Weights of a small mixture-of-experts language model, trained from scratch on English Wikipedia.
Size: width 256, vocabulary 8192.
Below are experts of layer 3 (counted from 0) of a mixture-of-experts language model. Rows are named router (the router's row for the expert), up (a neuron's input weights, with its number), down (a neuron's output weights, with its number) and show model dimensions 0-255. Each number is 200 + 20 x the weight over its row's rms, rounded and kept within 0 to 999.
Before each expert's rows: a language model's description of what the expert responds to. This comes from a sample of Wikipedia text that the model never trained on.

# expert 16
It responds to: Plural endings, months. Plural -s endings, such as loss(es), portra(its), the month November in dates, and sentence-start pronouns like They, She, According.
router,180,220,222,224,179,223,187,186,218,222,217,204,181,230,177,229,219,175,220,223,220,221,175,178,220,224,183,179,187,181,220,202,182,174,178,173,213,215,165,209,211,219,199,183,198,226,196,211,175,194,219,180,229,179,170,221,203,183,178,179,186,217,222,217,176,220,169,181,178,180,185,221,200,215,176,179,194,192,227,225,179,205,221,190,226,184,225,187,183,204,218,177,180,183,180,202,219,167,220,220,180,181,221,227,209,169,178,207,189,219,183,167,204,226,187,217,187,219,215,187,186,221,185,230,199,215,204,208,184,181,219,184,219,182,226,185,181,219,187,222,196,220,224,190,227,221,222,180,189,189,181,179,224,226,222,184,220,228,224,227,185,225,180,177,220,219,225,185,178,220,215,216,219,215,185,175,215,178,219,220,224,201,176,224,217,180,185,171,187,221,229,217,193,206,221,172,214,205,212,184,180,173,177,231,224,174,165,219,187,218,226,218,223,221,220,213,218,223,220,221,218,176,218,201,182,218,218,177,227,223,224,216,181,173,224,180,174,220,214,225,176,218,219,183,219,212,174,206,228,220,176,225,179,198,227,177
up1,188,187,199,197,175,198,181,203,225,186,213,220,229,205,220,196,201,168,204,216,236,218,213,220,169,181,244,199,197,194,202,238,216,206,174,180,247,177,206,207,208,196,218,222,191,198,225,187,188,192,197,204,176,201,233,169,209,175,204,156,204,241,202,202,181,212,191,178,194,180,201,184,211,229,226,221,208,211,194,183,215,190,208,213,191,200,175,181,176,176,199,164,178,154,221,188,184,205,210,179,206,209,222,200,201,227,203,181,202,213,226,189,214,173,177,235,206,254,206,175,204,207,205,198,176,206,179,188,205,199,205,221,203,198,173,209,236,197,180,220,200,205,220,215,214,227,219,194,187,160,227,191,162,216,217,177,197,194,199,207,202,182,204,196,192,210,212,218,198,235,211,206,219,196,190,173,168,195,170,197,185,173,248,172,201,200,199,204,218,228,205,182,178,203,202,177,228,203,141,178,205,179,245,195,204,199,194,182,187,171,205,199,194,199,216,169,220,213,193,218,160,207,178,179,220,224,202,167,212,222,192,198,211,243,217,162,205,210,207,247,174,203,181,197,200,239,177,189,161,198,195,263,198,217,195,206
down1,191,188,185,207,186,172,220,218,199,214,195,188,236,192,217,213,206,171,221,211,211,193,208,228,229,200,195,191,186,196,237,185,168,226,183,191,166,170,173,209,195,207,240,194,222,197,209,174,162,200,201,181,187,170,165,212,218,178,212,205,206,256,185,241,181,200,231,166,200,187,175,211,208,209,197,213,198,187,234,188,169,206,190,260,201,179,189,197,200,225,197,177,179,198,240,186,224,207,199,217,219,185,218,166,211,163,209,211,183,194,203,191,230,196,181,216,199,201,172,174,188,202,204,171,204,176,202,162,222,212,192,167,208,194,193,209,221,205,211,213,186,199,200,182,228,217,206,166,188,209,220,207,238,219,175,196,173,198,210,207,208,206,191,194,213,158,212,209,172,182,191,180,226,209,229,189,180,207,183,201,195,218,229,203,169,154,171,209,200,184,215,167,165,184,226,212,188,211,201,181,224,213,201,217,193,191,254,210,239,234,223,195,207,204,216,191,200,212,187,164,228,201,180,226,184,201,184,178,202,173,223,201,188,192,211,204,195,220,177,202,197,177,191,198,261,207,168,187,199,188,228,171,217,209,216,170

# expert 13
It responds to: Consonant clusters inside words. Word-internal letter pieces, especially consonant clusters such as nd, th, st, tt, mb, in the middle of ordinary words and names, e.g. amended, diphthongs, Basketball.
router,199,201,204,204,189,253,176,190,210,199,193,211,217,174,211,207,217,205,181,167,210,198,185,211,204,234,182,179,163,175,207,152,195,195,198,209,204,221,221,205,184,201,200,208,185,189,207,202,198,178,186,175,202,191,180,200,183,194,191,187,181,221,204,186,195,204,200,215,203,201,179,204,228,232,234,192,202,210,161,199,192,239,196,200,203,222,186,182,224,186,212,220,187,196,204,226,201,241,177,218,194,187,193,203,211,203,165,211,188,155,183,217,215,220,178,203,202,241,177,206,203,210,217,214,195,213,220,173,215,230,237,204,204,192,162,182,180,201,159,219,161,226,178,188,182,197,224,206,165,211,214,181,172,189,170,168,197,207,190,207,187,182,205,189,193,206,227,210,215,204,170,219,172,220,156,174,238,238,212,194,200,179,228,189,228,209,179,228,226,181,212,229,208,164,216,224,199,205,182,200,207,205,236,149,197,231,189,179,211,156,208,162,198,207,210,228,199,207,196,208,226,192,229,250,193,176,197,217,178,221,182,193,184,205,191,192,203,190,222,165,230,181,223,217,216,172,214,154,197,198,208,164,211,187,165,226
up0,184,184,185,217,185,197,196,179,196,189,235,201,186,174,245,212,219,211,226,186,202,202,189,187,185,194,223,199,204,190,229,172,219,193,241,218,200,198,167,181,188,204,215,191,130,204,191,208,187,181,223,155,183,169,193,198,191,183,181,193,174,200,213,187,219,179,230,192,194,199,236,184,189,195,167,209,230,211,200,197,192,184,187,212,195,189,220,206,226,186,208,166,199,185,215,168,174,208,184,216,223,208,186,181,205,206,220,199,238,206,168,155,206,214,197,205,219,193,201,197,191,202,185,212,214,167,198,165,217,206,184,184,194,213,180,170,224,181,216,194,199,228,201,157,196,194,209,194,240,173,195,196,185,205,186,178,192,184,210,213,214,176,233,199,192,204,198,201,198,205,178,219,173,241,211,196,172,198,197,240,206,217,248,183,220,178,193,200,215,217,157,207,225,231,173,229,203,236,215,180,173,184,213,199,202,206,257,199,227,209,228,182,171,222,194,211,228,210,209,184,225,200,216,192,200,184,261,219,185,204,168,228,192,176,201,208,232,182,230,180,175,207,183,190,160,196,202,197,217,207,203,195,184,204,216,151
down0,177,182,216,155,199,240,191,212,200,160,224,178,184,174,197,203,233,180,234,182,194,171,219,210,199,207,231,220,233,205,225,186,226,232,185,185,226,202,206,182,206,198,218,212,181,207,197,197,203,206,163,190,211,211,190,210,206,195,219,208,216,215,212,203,197,220,182,182,199,178,211,203,204,189,205,205,152,200,236,217,208,224,193,176,206,208,224,209,223,208,184,228,189,181,189,230,187,210,188,182,190,218,214,199,208,247,234,213,194,228,199,209,222,155,192,208,203,209,170,243,183,171,195,167,187,167,202,201,197,198,173,224,202,208,171,150,184,211,209,210,181,176,200,171,186,215,209,217,184,192,205,235,178,180,204,223,211,197,202,169,235,173,202,190,201,220,186,208,227,209,197,226,186,173,212,187,184,233,202,224,217,209,188,211,199,190,165,187,201,208,215,172,200,178,196,226,185,203,180,181,171,221,177,200,195,188,212,233,194,237,158,195,213,192,191,205,210,218,189,211,209,172,185,214,218,226,182,231,197,203,179,219,196,206,214,191,196,195,205,189,191,250,205,189,212,136,243,217,216,184,232,241,203,251,166,211

# expert 4
It responds to: Number digits, word-start pieces. Trailing digits of numbers in results and election tables, such as 4355 7, 300,000, 15/12/1987; also word-start pieces like inter, cert, inf.
router,183,219,222,220,178,221,186,186,217,221,217,200,180,230,178,226,219,176,221,223,218,221,172,175,222,223,182,177,183,181,219,201,182,174,178,175,210,216,168,206,212,222,196,180,200,228,196,212,174,194,218,180,230,180,169,220,203,184,177,181,190,217,221,218,175,222,169,180,176,180,183,221,202,216,179,178,192,190,229,220,179,203,222,189,225,181,226,187,183,202,217,175,180,185,181,201,218,169,220,220,180,179,221,227,207,170,180,206,188,220,183,167,202,227,187,219,184,217,215,185,187,221,183,232,197,215,204,205,185,184,219,185,219,181,226,184,181,217,189,222,196,219,225,191,227,220,222,181,192,191,183,180,222,227,223,180,221,227,224,228,188,223,181,176,220,221,223,182,177,221,217,216,219,216,183,175,216,179,217,221,223,201,176,222,218,180,181,168,184,221,229,218,191,209,220,173,216,206,214,182,182,171,176,232,224,177,165,219,186,220,226,218,224,220,222,214,217,221,220,221,215,177,220,202,182,219,220,180,225,222,224,216,180,176,226,180,173,224,213,222,176,220,219,183,221,214,174,205,225,219,176,224,179,197,229,177
up0,182,217,206,198,213,213,212,243,202,220,209,200,202,217,188,157,196,206,205,189,157,207,212,189,196,204,188,186,209,186,181,177,237,170,171,185,166,187,190,204,203,228,177,225,181,215,161,187,216,206,171,193,198,209,224,183,194,202,198,220,178,186,149,210,234,182,215,169,175,187,208,182,214,214,198,220,216,237,198,204,187,210,215,160,219,203,222,216,206,209,207,176,219,232,194,200,183,208,188,197,201,159,207,214,190,204,189,202,207,170,184,181,185,188,177,171,183,174,205,222,227,208,211,257,202,237,198,204,145,210,231,203,216,183,172,204,177,193,192,203,215,206,243,191,211,196,180,234,200,255,208,184,221,183,219,211,183,191,205,167,203,192,199,211,176,236,163,202,213,203,195,210,196,180,204,232,200,216,230,200,253,192,181,203,167,219,222,184,207,215,213,190,200,183,178,231,145,215,205,210,239,177,202,192,214,194,187,174,208,198,191,184,205,149,180,181,177,217,186,180,198,222,176,190,198,234,217,190,195,199,190,184,190,179,226,207,195,228,159,218,194,199,200,231,200,222,178,216,225,186,198,188,197,193,171,194
down0,214,228,218,213,170,188,189,205,223,172,230,124,222,184,196,203,172,186,189,193,195,170,207,200,203,217,207,173,193,171,188,221,213,218,196,213,188,216,192,158,192,210,148,191,193,197,226,199,188,189,224,202,220,192,214,221,172,178,212,202,222,175,195,176,212,188,218,211,198,212,210,189,201,195,193,193,165,197,180,207,164,185,206,207,189,191,261,202,227,221,175,154,197,193,181,155,191,184,196,161,213,209,197,209,218,203,222,156,186,206,199,230,224,188,202,196,169,179,200,227,194,157,200,219,189,210,194,198,157,194,184,199,214,205,174,201,197,199,252,193,218,212,219,202,186,189,216,196,214,251,195,196,218,195,200,203,203,207,219,207,201,221,209,240,157,174,187,171,202,208,262,208,209,205,193,176,204,210,222,214,201,210,235,178,195,202,214,186,187,208,159,221,178,157,208,200,195,187,211,219,212,221,209,166,170,148,206,207,202,228,171,173,199,214,181,215,213,194,204,195,211,199,203,238,190,210,220,187,207,199,209,182,222,185,221,199,192,217,228,215,194,202,213,191,236,224,183,218,191,197,208,196,215,196,164,191

# expert 11
It responds to: Adverb endings and to. Suffix pieces like -ously and -ally after continu-, the infinitive to after verbs, open parentheses, and decimal digits in climate tables.
router,179,217,221,221,177,222,188,184,218,221,217,204,180,230,179,227,222,175,221,221,219,221,174,176,221,223,181,178,185,181,220,201,181,175,179,173,213,213,167,208,213,222,197,182,197,229,196,214,175,194,218,182,227,180,170,220,203,185,177,183,188,215,222,215,177,220,172,180,176,181,183,220,201,216,177,177,193,191,228,224,178,204,221,188,227,181,226,187,180,201,218,173,178,183,181,202,215,170,222,219,181,180,220,227,207,170,178,204,188,221,183,169,201,227,186,217,184,219,213,187,189,221,184,232,195,215,204,205,185,184,218,188,219,180,225,185,184,220,189,220,196,219,225,195,225,221,220,182,191,190,181,178,225,227,224,177,220,228,226,229,185,223,180,177,220,222,223,186,177,221,217,219,218,217,185,174,214,179,217,220,224,200,177,223,218,181,179,168,188,220,228,217,193,208,220,173,217,205,210,182,180,173,176,230,226,177,164,218,186,219,226,218,224,222,222,215,220,220,219,222,216,175,219,201,182,218,219,179,227,223,223,219,181,175,223,179,174,225,216,223,175,217,224,184,219,211,173,206,224,219,175,223,180,196,227,177
up2,192,227,221,235,190,173,212,205,213,192,205,208,233,223,195,171,204,238,204,201,211,177,196,169,166,200,182,188,237,209,172,188,215,223,199,203,250,223,191,154,203,219,233,175,195,194,193,203,219,191,209,190,225,161,205,216,210,206,214,161,211,191,169,171,210,213,184,235,189,191,231,219,173,222,201,199,191,211,194,200,258,249,190,192,204,187,230,203,225,202,235,185,220,194,160,222,190,207,182,198,181,201,174,202,198,193,198,204,192,212,167,194,214,232,216,180,185,220,167,188,172,180,174,179,225,180,207,163,184,203,191,199,166,194,207,215,211,195,165,199,245,210,181,215,212,233,176,177,193,190,210,215,196,206,183,185,193,205,184,242,204,227,191,194,178,212,175,177,205,200,181,175,193,205,194,209,172,226,199,173,239,213,172,206,214,207,203,192,187,214,186,188,181,266,196,196,213,194,178,176,222,173,205,188,212,199,201,208,180,181,236,229,217,206,205,202,182,242,199,212,188,221,221,215,214,205,180,190,181,178,209,198,194,200,211,184,226,198,198,189,176,200,179,215,165,209,209,171,222,194,207,185,172,236,199,160
down2,231,161,163,191,178,197,182,218,173,214,199,202,222,210,172,217,169,204,195,204,171,234,189,220,167,172,217,194,195,202,173,197,187,175,217,190,205,210,204,235,224,217,224,211,211,195,190,183,167,196,222,159,225,201,217,191,201,196,206,228,169,184,174,200,230,212,192,205,188,202,195,246,156,203,218,210,196,194,171,218,197,207,212,207,188,197,202,215,178,210,166,206,181,205,173,212,210,202,239,191,200,219,182,211,185,176,179,205,180,205,199,194,193,189,176,245,215,191,206,208,171,205,213,214,214,182,207,167,205,184,164,191,214,219,207,221,215,198,207,167,230,232,210,171,199,198,190,195,172,177,197,197,220,192,157,218,184,188,201,170,219,204,222,214,197,203,160,190,199,241,216,166,206,156,170,224,191,196,192,163,215,174,228,230,188,193,185,186,168,207,195,234,186,203,189,204,222,164,224,197,166,186,212,195,176,194,186,201,189,231,213,212,192,163,170,161,217,219,212,193,192,212,183,181,237,227,232,218,200,204,210,241,221,189,206,201,203,244,229,177,213,184,192,187,219,205,213,188,190,226,200,233,247,214,187,191